{"n_layer": 11, "d_model": 384, "n_experts": 16, "experts_per_token": 2, "d_expert": 416, "d_shared_expert": 0, "activation": "tanh_gelu", "moe_layers": [0, 1, 2, 3, 4, 5, 6, 7, 8, 9, 10], "router_score": "softmax", "normalize_top_k": true, "routed_scale": 1.0, "balance_loss": 0.00182, "balance_bias": true, "router_z_loss": 0.001, "init_std_router": 0.0152, "lr_router": 0.00032, "n_head": 4, "n_kv_head": 4, "head_dim": 128, "vocab_size": 32000, "norm": "layernorm", "norm_place": "pre", "norm_eps": 1e-05, "positions": "learned", "qk_norm": true, "attn_scale": 0.0884, "tie_embeddings": true, "parallel_block": false, "extras": ["capped logits"], "init": "normal", "init_std_qkv": 0.0157, "init_std_o": 0.00336, "init_std_up": 0.0157, "init_std_down": 0.00336, "optimizer": "soap_variant", "lr": 0.00305, "beta1": 0.95, "beta2": 0.95, "weight_decay": 0.042, "lr_head": 0.00677, "grad_clip": 2.0, "warmup_steps": 54, "schedule": "wsd", "decay_fraction": 0.789, "decay_shape": "linear", "final_lr_fraction": 0.0, "batch_tokens": 65536, "seq_len": 256, "doc_mask": true, "train_tokens": 431200000, "steps": 6580, "dataset": "wikipedia_en"}
Below are experts of layer 2 (counted from 0) of a mixture-of-experts language model. Rows are named down (a neuron's output weights, with its number) and show model dimensions 0-63. Each number is 50 + 15 x the weight over its row's rms, rounded and kept within 0 to 99.
Before each expert's rows: "raises" lists some tokens whose logits its average output raises strongly, later layers aside; "comes before" lists some tokens at least twice as common just after its tokens as in all text. This comes from a sample of Wikipedia text that the model never trained on. Tokens count by the router's weight.

# expert 12
raises: "th", ",", " to", " and", " or"
comes before: " |", ";", "th", ")", " km", "/"
down5:38 67 54 39 52 39 41 53 64 53 53 55 54 72 59 50 45 45 83 44 63 60 57 56 65 71 25 59 69 57 33 27 37 77 26 60 36 75 50 44 38 46 66 48 51 55 57 40 48 62 47 58 18 34 42 45 45 37 62 44 51 70 88 57
down6:50 50 49 24 47 82 39 66 43 41 29 20 31 50 42 58 46 32 57 27 48 06 86 41 42 70 45 48 39 66 67 54 78 55 54 35 47 38 45 73 61 51 36 42 66 54 67 34 43 53 25 33 59 28 55 41 52 62 17 39 51 42 53 54
down7:29 66 57 34 67 33 38 48 70 58 63 45 82 56 55 40 60 38 42 64 57 46 78 31 40 51 47 26 48 64 42 54 57 46 62 33 60 50 46 43 29 37 13 78 46 76 03 35 41 47 51 79 68 46 46 44 46 55 55 54 26 48 61 55
down8:40 47 54 59 55 45 58 68 52 56 32 50 33 36 45 55 53 40 42 25 33 58 45 56 39 43 60 76 49 28 60 34 43 50 31 44 61 94 63 52 56 77 45 25 11 41 38 54 60 57 67 42 56 34 59 64 66 42 66 53 54 74 76 60
down9:63 38 39 73 40 57 46 45 57 57 49 41 45 66 58 25 53 32 31 68 46 39 59 80 68 45 37 56 38 60 59 62 27 62 54 41 27 57 59 37 67 64 62 56 00 76 57 64 36 58 38 55 76 38 61 60 65 25 52 73 65 68 54 47
down10:52 79 44 47 49 38 51 44 38 44 29 76 38 67 66 47 69 81 60 43 50 57 43 40 32 40 70 55 37 42 49 54 49 49 50 59 52 53 38 45 51 47 80 33 72 49 68 63 87 50 39 43 37 40 47 37 49 57 50 45 44 52 30 81
down11:32 75 38 26 48 60 55 58 39 41 40 52 72 15 25 54 23 59 40 59 27 43 64 73 43 48 32 40 56 41 20 77 66 48 38 45 38 58 61 59 50 48 58 40 57 44 50 70 47 32 79 59 49 68 51 49 57 34 90 61 73 44 66 66
down12:41 57 43 54 65 24 56 38 60 48 63 61 16 70 51 51 43 49 20 23 58 75 29 38 44 61 44 36 48 50 29 32 56 45 45 41 46 49 52 42 37 27 31 61 71 24 63 42 75 51 38 34 40 58 36 62 51 48 50 47 54 62 39 33
down13:63 40 56 64 52 60 29 71 50 29 60 50 43 34 47 36 66 51 48 37 57 50 39 57 47 14 24 58 68 48 71 47 49 38 51 44 59 51 04 49 25 52 24 62 56 83 73 61 54 47 52 31 49 43 68 36 45 48 65 35 50 62 35 50
down14:40 52 44 59 68 43 44 44 61 51 50 45 40 42 64 30 31 39 44 56 15 36 34 48 63 55 40 31 35 30 48 69 57 72 36 70 75 63 61 66 32 33 57 42 25 48 46 60 59 30 32 32 50 41 39 40 80 85 51 64 64 82 14 72
down15:57 30 34 64 50 48 39 73 33 24 46 14 45 39 33 68 32 49 27 61 38 50 48 70 63 58 47 45 37 60 39 64 51 45 43 46 49 22 43 29 70 38 49 74 60 40 52 48 63 70 54 46 59 70 67 34 75 58 43 17 47 46 51 54
down16:78 61 45 44 58 58 71 39 42 56 23 38 64 29 43 49 45 45 47 54 52 19 55 42 32 41 42 58 49 50 56 27 33 60 77 51 58 17 66 50 44 80 83 46 59 51 48 12 45 51 40 38 60 35 53 46 50 57 54 58 56 48 24 52
down17:59 71 69 54 73 66 43 70 43 67 62 30 50 41 52 31 50 45 43 27 53 41 39 48 57 62 59 36 54 11 68 45 47 64 27 65 64 71 35 59 51 28 48 37 75 33 50 28 51 47 78 65 50 66 35 42 43 61 50 43 55 63 49 14
down18:69 32 23 49 55 44 50 43 39 61 48 47 49 44 71 26 64 46 39 38 34 47 44 70 80 55 37 54 53 67 21 58 76 47 66 75 57 48 47 72 19 50 43 48 35 52 66 76 32 65 32 24 35 32 46 26 49 34 11 66 46 74 49 40
down19:78 60 55 72 35 66 48 28 63 48 27 55 32 42 34 39 80 32 58 34 42 12 67 27 40 56 38 62 66 27 36 44 45 57 39 74 35 37 61 43 71 64 45 52 37 52 63 50 53 57 68 53 52 12 62 40 74 55 54 52 55 52 81 67
down20:50 53 60 60 82 57 45 51 39 35 40 39 77 73 45 57 63 29 52 64 46 59 34 66 54 69 48 51 70 72 58 56 19 50 27 58 50 87 54 39 54 69 24 51 80 26 49 50 59 69 53 61 78 43 51 55 42 65 39 60 74 56 56 72
down21:53 35 44 61 32 57 55 50 52 84 65 55 38 48 55 54 31 60 74 58 50 29 41 49 47 24 71 25 37 33 59 15 30 67 63 40 42 51 59 43 57 31 44 49 81 33 81 46 28 41 80 52 54 37 35 77 40 72 50 58 63 37 67 40
down22:62 24 40 27 55 52 60 68 44 37 60 70 73 57 26 59 25 48 42 22 50 84 52 58 37 49 37 46 62 74 58 41 66 49 57 72 54 69 19 52 63 54 20 96 66 84 66 69 41 51 46 46 62 39 60 47 30 46 52 61 41 08 50 46
down23:66 25 40 43 47 59 43 40 50 58 37 45 42 33 50 48 55 59 60 84 51 46 59 59 65 30 32 37 34 53 56 53 83 37 42 33 36 55 47 71 73 49 58 38 55 60 65 56 52 46 17 68 41 49 56 32 65 58 45 41 51 58 55 65

# expert 9
raises: ",", " in", " of", ".", " for", " to"
comes before: " in", " of", ".", " to", ",", " by"
down5:35 51 38 39 58 63 30 49 48 59 75 72 40 73 58 49 60 63 38 40 43 28 68 55 42 57 51 60 61 58 50 32 68 44 46 44 57 36 31 40 51 65 58 56 59 64 34 77 49 61 39 61 54 54 49 44 64 16 38 58 50 45 58 41
down6:74 53 63 55 51 49 54 51 59 42 44 52 61 49 67 44 38 45 39 38 60 21 56 65 20 71 68 30 66 53 36 57 37 44 46 54 17 47 56 34 53 62 28 53 42 69 26 46 49 34 22 23 30 64 58 43 49 48 55 63 28 44 28 62
down7:70 81 57 34 62 51 56 32 39 60 74 35 29 65 59 21 39 64 68 52 44 55 16 41 81 55 58 44 66 85 56 64 48 53 95 54 11 62 53 21 74 54 60 39 40 26 45 62 37 75 63 68 37 54 70 37 55 45 66 42 77 52 65 40
down8:44 17 62 83 34 74 65 36 44 31 64 44 71 45 86 71 66 45 54 53 53 63 63 52 47 41 65 69 65 73 20 37 64 32 55 38 75 44 64 46 67 35 44 52 46 28 55 84 53 53 96 76 49 48 29 52 46 50 71 58 54 40 53 45
down9:39 63 47 77 39 86 60 49 26 33 36 51 67 71 80 72 43 28 41 30 53 42 23 40 28 64 43 53 54 60 54 58 51 51 56 51 28 39 62 35 49 70 56 37 48 78 47 53 49 71 38 62 19 60 33 31 35 30 63 55 70 66 58 40
down10:68 57 66 40 67 59 62 78 69 39 52 51 37 14 42 42 62 27 69 39 52 35 59 51 55 52 48 55 42 68 54 89 67 62 63 33 49 34 31 40 55 50 59 37 55 46 39 53 62 38 44 20 55 61 58 61 50 38 29 46 47 37 43 76
down11:60 60 43 57 52 46 35 66 71 57 38 53 34 51 61 61 53 56 49 48 49 38 37 60 42 52 38 21 69 40 37 69 54 51 67 16 42 25 20 44 32 34 85 63 44 27 49 36 49 20 50 50 68 37 38 35 38 51 58 52 46 50 47 55
down12:47 56 56 46 78 40 52 64 37 74 46 50 47 45 56 29 60 46 26 49 59 60 64 90 27 54 46 73 43 17 73 50 57 57 40 62 18 48 46 21 38 40 47 49 49 32 44 26 55 42 54 24 57 54 73 46 56 44 80 91 00 61 62 33
down13:61 44 60 24 53 85 32 53 58 54 27 54 65 65 67 46 45 64 65 60 46 32 41 56 48 38 36 07 38 27 59 49 15 55 69 47 48 45 64 53 57 53 33 64 50 71 45 28 57 48 54 85 51 55 43 65 27 74 59 39 65 85 62 75
down14:77 58 67 50 62 47 30 21 41 76 51 92 25 48 17 67 71 55 33 56 68 64 47 42 55 93 61 34 34 37 27 64 56 53 61 58 45 65 65 56 43 58 37 62 37 58 55 27 62 67 26 54 40 71 08 45 54 44 33 61 70 55 28 38
down15:56 53 70 63 49 40 44 77 60 49 25 43 37 73 22 42 37 28 64 60 30 53 48 81 59 42 60 38 67 64 36 53 54 52 65 61 42 71 52 78 80 18 45 24 42 67 36 67 48 54 70 86 72 61 51 39 61 57 66 29 50 29 67 50
down16:70 70 56 52 29 35 45 52 54 40 51 53 35 30 47 80 52 53 30 66 85 65 59 63 87 66 71 37 42 46 55 48 50 27 68 12 33 84 50 45 63 55 52 25 60 73 26 35 57 44 63 31 46 29 37 51 52 56 54 53 32 57 76 65
down17:45 38 51 70 22 40 60 36 38 53 64 60 68 32 67 71 34 61 58 71 67 69 70 46 08 18 57 63 17 51 58 42 49 30 45 51 55 54 69 42 31 67 45 54 44 22 51 47 34 38 66 54 46 62 40 71 66 44 39 35 43 43 22 34
down18:52 31 61 56 42 32 70 22 70 30 33 46 54 46 55 60 64 57 42 49 46 34 61 40 59 45 62 66 49 70 55 61 57 55 41 60 64 42 73 39 20 54 36 72 63 61 38 65 36 51 73 43 30 43 69 34 60 29 59 22 44 35 56 18
down19:56 34 42 69 45 61 66 30 52 21 29 31 65 30 43 55 39 38 12 47 41 41 83 53 77 39 48 51 33 80 75 59 51 36 66 44 61 63 46 64 56 30 19 55 44 47 38 24 55 79 47 53 44 72 52 47 53 38 42 34 56 48 35 46
down20:58 68 76 70 35 32 68 47 38 42 69 61 61 50 53 44 44 67 60 47 49 62 67 18 76 56 52 84 62 51 53 63 45 48 69 50 56 49 52 73 63 56 29 61 67 41 50 36 46 78 55 65 59 51 48 81 68 48 52 53 52 11 58 67
down21:56 42 60 44 68 48 43 38 75 22 55 59 44 39 48 40 73 51 52 37 28 71 48 54 52 44 44 40 47 69 51 48 86 56 50 74 53 56 77 26 43 43 53 52 49 48 71 39 61 50 42 57 46 64 61 52 35 51 46 43 44 72 39 51
down22:60 56 48 66 27 51 41 32 38 49 42 41 64 48 71 61 63 47 51 84 64 56 39 49 70 32 35 50 39 81 45 71 44 36 29 50 61 43 78 49 30 54 26 31 32 54 35 66 27 61 35 59 92 70 69 24 45 24 42 75 54 68 50 52
down23:59 57 32 35 53 56 67 48 39 31 26 61 55 52 25 98 49 26 14 25 27 70 49 32 66 33 41 38 30 68 68 56 57 69 39 46 59 68 42 32 60 51 76 58 39 58 82 40 54 82 65 61 60 48 50 53 44 50 44 57 55 70 66 33

# expert 15
raises: " as", " in", " and", "\n", " at", " with"
comes before: "\n", ",", ".", " and", " (", " as"
down5:44 43 35 31 37 39 44 38 50 47 20 61 46 59 66 56 64 56 39 54 67 51 62 43 59 31 40 52 69 53 47 39 47 46 64 60 67 30 42 55 63 37 57 47 68 67 39 44 27 55 63 56 43 14 47 40 76 37 22 72 70 31 64 76
down6:33 61 46 82 46 60 35 78 53 51 16 51 69 43 51 67 46 48 99 37 41 36 34 43 80 49 70 36 30 45 41 45 56 67 41 31 45 64 52 39 45 59 34 69 64 52 29 50 31 45 56 82 51 66 32 46 33 26 20 29 69 33 63 27
down7:66 49 49 69 43 45 54 71 60 64 40 37 81 53 33 42 51 39 61 44 85 48 60 62 42 47 29 58 43 39 46 43 55 54 34 43 45 58 22 39 46 43 39 46 11 41 30 68 39 37 62 73 50 45 60 33 57 53 59 41 46 34 44 40
down8:57 54 73 52 35 49 67 60 52 56 49 42 55 77 66 28 58 48 30 20 50 32 40 49 71 35 47 53 64 57 60 16 47 32 59 55 36 52 64 51 50 58 68 68 26 53 56 28 25 31 63 53 64 55 27 51 54 44 52 36 67 59 40 50
down9:40 65 34 63 47 34 71 38 49 52 28 43 41 58 42 29 56 64 60 69 47 57 44 24 35 34 59 49 31 70 61 44 43 65 35 39 31 40 61 21 92 27 52 33 52 44 58 61 49 43 54 33 57 53 40 74 60 57 55 40 41 66 48 32
down10:35 81 57 78 47 68 62 54 63 54 79 51 15 58 66 27 45 48 93 30 65 39 40 48 34 27 29 40 52 39 35 45 56 51 33 42 49 63 22 21 70 33 56 37 44 70 23 30 62 69 34 49 68 65 43 34 35 68 86 68 50 41 59 64
down11:47 39 54 41 47 44 48 41 59 51 72 73 39 43 53 40 73 31 30 89 73 43 62 64 57 66 57 40 46 62 42 64 39 29 44 23 48 35 57 33 54 72 47 11 49 43 84 45 19 48 65 69 50 53 64 48 47 52 52 42 59 54 79 44
down12:39 64 59 50 47 70 57 49 53 38 56 70 55 40 28 46 91 09 10 78 34 54 59 61 49 41 41 37 61 37 32 22 46 35 42 63 66 57 58 49 31 54 49 72 61 60 42 35 62 61 61 35 51 61 52 63 57 43 25 50 41 56 29 60
down13:29 43 50 34 53 61 56 40 48 30 30 57 58 59 45 42 27 42 64 57 53 44 37 59 36 55 46 54 36 53 49 44 62 49 40 45 24 51 52 45 55 57 57 32 54 63 37 58 63 48 69 53 42 62 78 76 33 59 66 53 47 61 41 48
down14:61 60 54 47 58 48 37 47 25 74 21 13 65 45 59 22 46 42 38 30 61 33 42 22 53 59 39 24 42 61 42 59 57 55 33 43 60 53 52 56 38 44 47 62 38 19 46 18 69 61 52 43 61 51 65 25 42 48 30 46 55 34 46 66
down15:51 42 68 70 42 54 59 71 39 48 65 27 53 46 62 46 55 27 37 63 46 43 40 40 57 38 49 32 57 27 36 45 47 60 17 67 49 53 47 48 67 53 57 53 58 23 51 61 27 39 43 56 46 50 52 49 48 41 62 55 57 47 47 19
down16:33 53 24 58 59 50 63 31 40 65 22 53 45 65 56 49 51 37 54 26 39 47 84 57 38 52 48 65 65 77 45 46 62 66 35 46 58 45 54 61 33 55 00 36 36 59 53 57 47 50 21 40 80 41 42 66 28 16 36 65 50 53 65 49
down17:45 66 34 34 37 50 51 25 54 45 57 40 58 65 65 35 46 51 33 49 56 42 34 49 44 64 69 29 26 74 43 63 37 48 54 56 51 40 52 35 55 39 68 74 47 48 47 60 17 37 90 60 32 28 73 50 52 58 64 56 49 57 46 56
down18:72 42 29 52 36 52 50 49 26 38 55 65 47 38 23 73 81 58 70 47 38 52 46 45 60 63 76 16 58 44 47 48 22 44 35 48 41 56 53 56 56 66 59 73 55 73 75 29 34 62 78 54 62 52 44 62 63 61 32 46 33 56 65 51
down19:34 31 38 60 73 34 55 32 40 55 45 40 43 55 55 74 43 51 19 41 55 55 44 35 49 46 35 56 76 50 32 52 69 44 52 44 48 53 47 35 37 53 54 37 58 02 58 50 42 42 49 48 69 63 45 43 64 41 67 58 48 56 38 55
down20:60 66 42 28 42 49 42 77 39 33 49 30 52 49 25 44 61 25 83 57 24 54 57 83 47 42 60 64 45 59 52 57 40 39 58 67 76 53 42 41 35 40 65 85 48 13 34 54 65 70 57 37 70 62 52 41 37 45 50 20 42 67 64 58
down21:46 20 58 37 51 64 63 51 62 25 43 49 34 48 44 48 65 86 56 57 65 39 35 62 63 63 20 53 34 50 51 69 47 53 19 68 43 62 41 72 23 79 46 55 40 70 72 55 26 51 52 50 66 53 54 61 46 35 30 27 32 56 51 35
down22:62 45 35 29 63 64 49 69 32 57 41 51 60 47 43 20 39 72 49 39 48 26 66 50 63 48 35 52 69 60 21 48 45 62 56 59 56 37 55 53 46 67 46 56 55 26 58 57 52 41 68 72 45 45 31 22 31 58 50 68 39 62 34 73
down23:41 52 39 41 46 52 22 53 43 80 40 12 63 48 46 47 58 54 58 43 16 34 51 38 20 58 61 38 18 31 33 41 33 40 47 52 57 70 67 47 25 39 36 33 22 39 67 34 55 46 22 54 33 40 74 73 50 47 41 40 62 33 51 73

# expert 7
raises: "|", "\n", "-", "—", "The", "There"
comes before: "|", "-", "\n", "==", "The", "==="
down5:34 47 40 47 49 31 78 63 37 58 61 62 30 67 68 52 70 40 22 28 55 60 69 46 18 53 41 91 53 66 72 62 84 35 59 41 52 44 32 52 58 65 24 26 27 80 44 56 36 77 43 45 29 48 46 40 49 46 58 51 43 52 34 48
down6:40 52 24 76 58 61 63 68 44 68 35 33 74 30 39 55 32 22 55 17 40 63 35 56 47 40 51 69 67 45 72 46 39 57 35 28 61 36 44 42 42 42 53 53 12 29 60 59 67 67 77 50 51 48 31 40 46 46 57 60 51 37 45 59
down7:51 19 45 18 65 39 45 59 49 61 49 52 50 36 44 53 59 40 56 63 20 65 78 41 87 51 54 20 75 50 53 28 64 30 29 49 31 59 77 44 49 62 75 74 65 52 38 24 59 54 32 52 53 38 57 53 28 48 51 25 32 36 45 43
down8:70 51 57 39 21 61 66 39 52 54 42 52 67 80 52 34 37 31 47 57 44 26 38 51 47 42 41 30 61 67 49 38 42 53 56 58 27 71 65 42 51 48 67 48 46 48 67 60 22 36 47 68 24 50 21 28 17 57 54 51 63 45 68 55
down9:44 49 64 52 59 49 55 32 51 37 68 38 43 59 22 58 53 68 62 33 07 42 76 79 60 40 58 57 50 58 69 57 53 61 46 32 57 58 34 87 41 40 65 75 60 50 48 52 45 48 40 52 57 54 66 30 52 41 58 44 57 42 64 47
down10:51 62 50 55 25 52 29 45 41 60 17 75 69 82 30 43 52 73 47 74 21 40 86 69 56 31 43 27 40 53 44 63 49 53 38 66 68 34 47 42 54 46 62 48 58 49 45 58 57 39 29 66 45 74 31 53 68 59 41 71 56 55 65 28
down11:48 76 57 48 57 58 57 70 42 53 78 61 53 67 28 29 38 10 57 69 32 61 47 33 77 50 23 62 44 62 64 50 65 38 61 57 40 41 41 58 62 52 32 46 66 68 33 64 35 57 50 29 60 50 36 52 29 47 43 37 41 26 56 48
down12:47 33 30 48 46 57 60 38 34 44 63 71 44 72 34 54 82 64 55 54 88 47 68 45 09 38 62 53 60 65 43 54 70 67 87 47 66 26 45 59 48 21 82 47 82 54 54 20 69 54 67 41 67 29 39 54 36 70 50 53 55 54 32 40
down13:61 20 54 52 63 50 45 48 40 67 48 35 53 48 68 41 52 54 50 66 36 25 48 79 17 54 44 40 19 42 73 52 66 63 71 49 39 33 61 60 81 89 66 52 43 40 14 53 54 71 41 53 54 51 48 43 56 39 53 33 51 40 28 66
down14:62 47 52 55 67 61 44 29 80 40 45 43 57 32 52 73 57 47 64 46 37 54 46 53 43 53 24 87 38 44 36 54 51 53 59 45 45 43 45 40 37 27 60 30 44 54 59 62 51 56 34 40 83 27 41 64 43 65 45 62 24 30 50 38
down15:48 45 52 56 58 65 37 62 70 55 31 55 46 38 26 41 63 53 58 39 29 68 63 38 65 35 54 45 58 50 26 41 42 54 45 57 38 60 59 60 46 50 78 61 61 48 30 56 54 80 55 62 54 57 24 34 70 46 57 27 43 80 40 70
down16:52 46 42 72 42 58 43 42 52 73 50 28 36 40 32 38 36 44 33 46 55 39 43 57 32 52 40 51 20 81 49 50 30 81 53 56 36 66 43 51 55 48 45 61 52 42 48 77 69 37 24 33 41 51 50 52 34 36 58 47 56 68 46 54
down17:40 43 56 50 18 54 30 36 37 58 53 23 56 71 60 61 56 46 48 31 44 43 54 51 44 34 42 45 58 66 54 66 37 46 35 39 56 45 42 74 43 24 43 61 47 25 60 59 38 41 39 12 51 41 43 40 52 24 05 55 71 31 50 39
down18:67 65 70 53 47 43 41 47 58 69 73 58 63 39 81 56 54 28 47 52 50 20 55 44 66 55 54 48 59 50 31 77 77 50 46 45 50 65 68 42 77 34 55 55 64 48 31 49 21 47 54 53 69 39 59 31 30 53 69 59 70 28 53 48
down19:47 70 48 38 48 56 36 68 73 41 29 36 46 55 48 38 37 54 36 54 59 68 58 41 59 54 42 60 64 44 50 51 12 60 46 34 34 58 57 44 74 32 38 31 32 29 58 41 46 52 68 38 00 52 40 42 36 45 53 52 43 70 41 64
down20:37 38 71 65 56 47 49 17 49 67 59 27 57 37 34 24 20 61 43 64 41 48 54 58 33 22 27 21 63 37 83 57 75 49 58 55 32 44 59 61 44 32 47 22 93 49 77 81 39 66 29 41 39 43 37 38 40 48 64 55 28 46 53 40
down21:31 71 56 48 48 45 57 41 67 49 41 63 49 44 21 50 52 50 41 25 36 35 49 36 60 64 45 60 49 50 54 45 41 66 37 51 51 49 52 62 34 78 47 52 54 55 63 56 51 62 21 30 45 75 43 18 55 52 33 43 61 08 08 78
down22:71 70 67 38 55 55 45 43 60 48 48 41 63 66 47 34 27 79 40 62 41 64 47 36 39 37 35 48 59 76 46 61 65 25 68 52 34 53 27 27 39 63 46 80 51 44 57 31 56 60 44 51 62 45 46 53 36 49 65 11 37 40 62 35
down23:19 36 44 44 48 63 82 30 18 49 59 55 51 50 59 58 59 49 58 55 65 52 69 71 58 39 43 46 45 32 40 71 16 35 46 49 25 57 73 58 64 25 66 66 85 57 32 55 58 35 42 50 39 80 58 19 19 42 59 41 68 45 53 44

# expert 13
raises: "\n", " The", " In", " It", " They", " This"
comes before: "\n", " The", ".", " He", " In", " It"
down5:38 48 55 51 32 26 38 41 31 69 44 46 41 51 52 05 21 37 28 48 32 55 66 45 21 45 31 36 61 64 33 40 50 40 35 45 30 36 73 46 63 77 53 68 36 41 44 58 71 69 36 50 50 50 51 60 68 46 52 44 42 57 33 33
down6:63 41 58 43 30 70 67 31 71 44 38 38 55 24 63 53 54 52 80 75 35 37 67 56 66 62 59 52 51 63 64 42 65 61 42 51 34 14 51 51 54 59 44 80 80 59 43 63 69 45 32 55 36 36 95 75 47 48 45 62 57 68 29 39
down7:11 43 48 42 67 65 51 31 31 53 67 14 67 29 51 34 60 63 42 35 65 18 43 21 45 40 36 26 49 33 65 28 75 40 39 29 50 24 80 28 36 37 63 47 71 77 38 67 80 47 52 48 42 34 31 32 42 56 44 48 53 55 41 43
down8:58 67 54 55 45 55 43 40 38 65 21 60 34 67 43 34 54 39 53 66 73 69 35 80 26 65 36 44 54 77 43 57 54 30 45 21 47 27 34 55 28 56 49 52 21 26 43 11 48 65 87 46 62 60 41 52 43 50 19 60 29 54 35 53
down9:67 59 82 29 39 39 63 71 37 47 65 60 59 43 56 58 68 71 29 22 39 40 55 54 40 52 41 28 39 48 53 38 68 44 60 42 52 59 35 44 14 69 34 82 49 52 47 44 42 46 16 30 84 25 62 11 44 22 38 50 52 76 38 60
down10:70 58 62 63 67 51 61 59 79 53 58 33 67 57 57 47 50 53 48 48 64 48 44 50 57 53 46 46 70 25 47 44 82 40 46 35 44 30 44 41 42 55 52 48 46 80 25 65 35 60 62 52 53 24 09 41 57 49 68 58 44 42 56 37
down11:45 46 62 44 49 57 43 38 80 42 41 54 37 22 57 39 64 59 62 36 82 58 62 62 79 26 73 51 57 28 52 46 70 71 49 61 60 99 51 52 59 50 51 83 63 41 71 82 48 60 47 51 70 27 44 31 55 65 43 78 62 39 36 46
down12:32 38 43 54 43 63 68 50 25 45 43 52 22 51 60 45 63 56 46 36 39 32 50 36 52 60 52 51 37 59 45 45 47 62 37 58 19 50 50 43 15 59 68 42 40 44 39 50 37 54 49 43 55 39 63 43 61 57 35 48 51 44 51 68
down13:58 36 44 64 42 69 62 59 38 49 46 50 36 37 48 27 37 55 20 53 57 44 58 52 44 46 55 76 34 39 48 50 27 55 45 48 44 46 60 37 58 55 50 47 34 55 57 57 54 29 65 76 61 53 48 35 34 65 63 56 39 63 56 48
down14:47 59 69 28 42 52 48 49 69 63 74 68 25 26 63 64 56 45 73 34 40 63 34 56 58 96 53 25 45 35 20 38 40 69 57 49 40 79 69 50 43 18 48 49 77 22 53 34 75 58 71 54 68 39 31 49 47 53 48 52 58 52 76 28
down15:49 29 44 45 81 63 38 37 56 41 43 43 45 60 37 55 11 58 51 72 41 69 42 38 46 28 44 35 47 41 60 42 56 73 42 81 25 40 51 82 44 72 65 41 32 26 55 71 30 56 48 63 41 62 63 43 64 50 57 51 74 44 63 45
down16:63 49 38 32 55 62 45 27 39 58 33 67 59 37 65 66 76 55 48 77 40 41 55 43 43 18 43 51 50 40 34 38 47 72 59 40 60 48 61 27 75 46 55 63 34 67 20 75 30 52 46 38 59 31 70 14 36 24 65 37 54 52 69 57
down17:42 65 46 77 33 38 74 42 28 57 57 58 43 51 21 82 38 31 97 47 64 20 95 22 57 64 46 79 39 77 57 40 56 64 44 90 47 28 53 34 33 62 55 63 62 41 63 43 96 48 54 23 77 20 67 33 73 44 46 65 45 88 46 43
down18:63 37 57 56 65 78 39 48 37 56 55 51 49 37 50 57 48 55 60 60 82 59 61 94 17 46 40 43 46 33 40 45 25 67 53 48 48 48 56 43 57 47 52 32 68 41 77 64 79 84 52 38 29 54 40 48 33 38 44 63 39 42 63 58
down19:56 71 34 54 29 69 55 55 50 55 47 60 57 14 79 55 27 42 24 44 32 53 52 43 57 47 39 49 25 62 54 74 48 93 72 38 58 33 21 50 52 45 44 50 58 33 51 68 49 29 65 63 30 59 33 39 29 44 39 43 66 76 54 58
down20:44 53 69 53 34 43 61 30 49 53 30 61 75 39 39 94 25 42 45 60 80 61 28 67 53 55 52 53 37 65 32 50 57 65 61 42 18 49 34 33 53 46 53 18 51 73 43 60 60 45 32 68 41 59 40 39 45 51 53 25 36 49 64 33
down21:59 46 67 39 40 52 40 65 34 59 39 48 42 69 63 80 36 42 40 35 62 59 60 71 57 27 52 43 44 58 40 19 41 59 20 33 64 25 45 74 71 47 61 46 64 65 55 31 27 63 47 54 79 59 49 69 47 00 68 48 51 38 47 48
down22:67 84 61 08 56 63 50 66 59 53 38 46 40 51 42 50 43 32 33 09 37 51 00 54 29 55 54 42 63 60 62 73 69 96 47 40 70 43 34 33 43 42 37 81 55 55 52 43 45 58 43 69 25 61 73 37 62 45 40 71 40 36 20 20
down23:50 42 49 54 41 52 64 17 38 65 59 57 61 33 81 34 46 72 60 21 31 52 70 36 80 35 26 55 57 55 30 72 34 79 23 54 37 30 63 43 42 43 50 70 49 81 22 39 56 46 37 26 43 78 40 59 51 58 47 30 31 51 39 62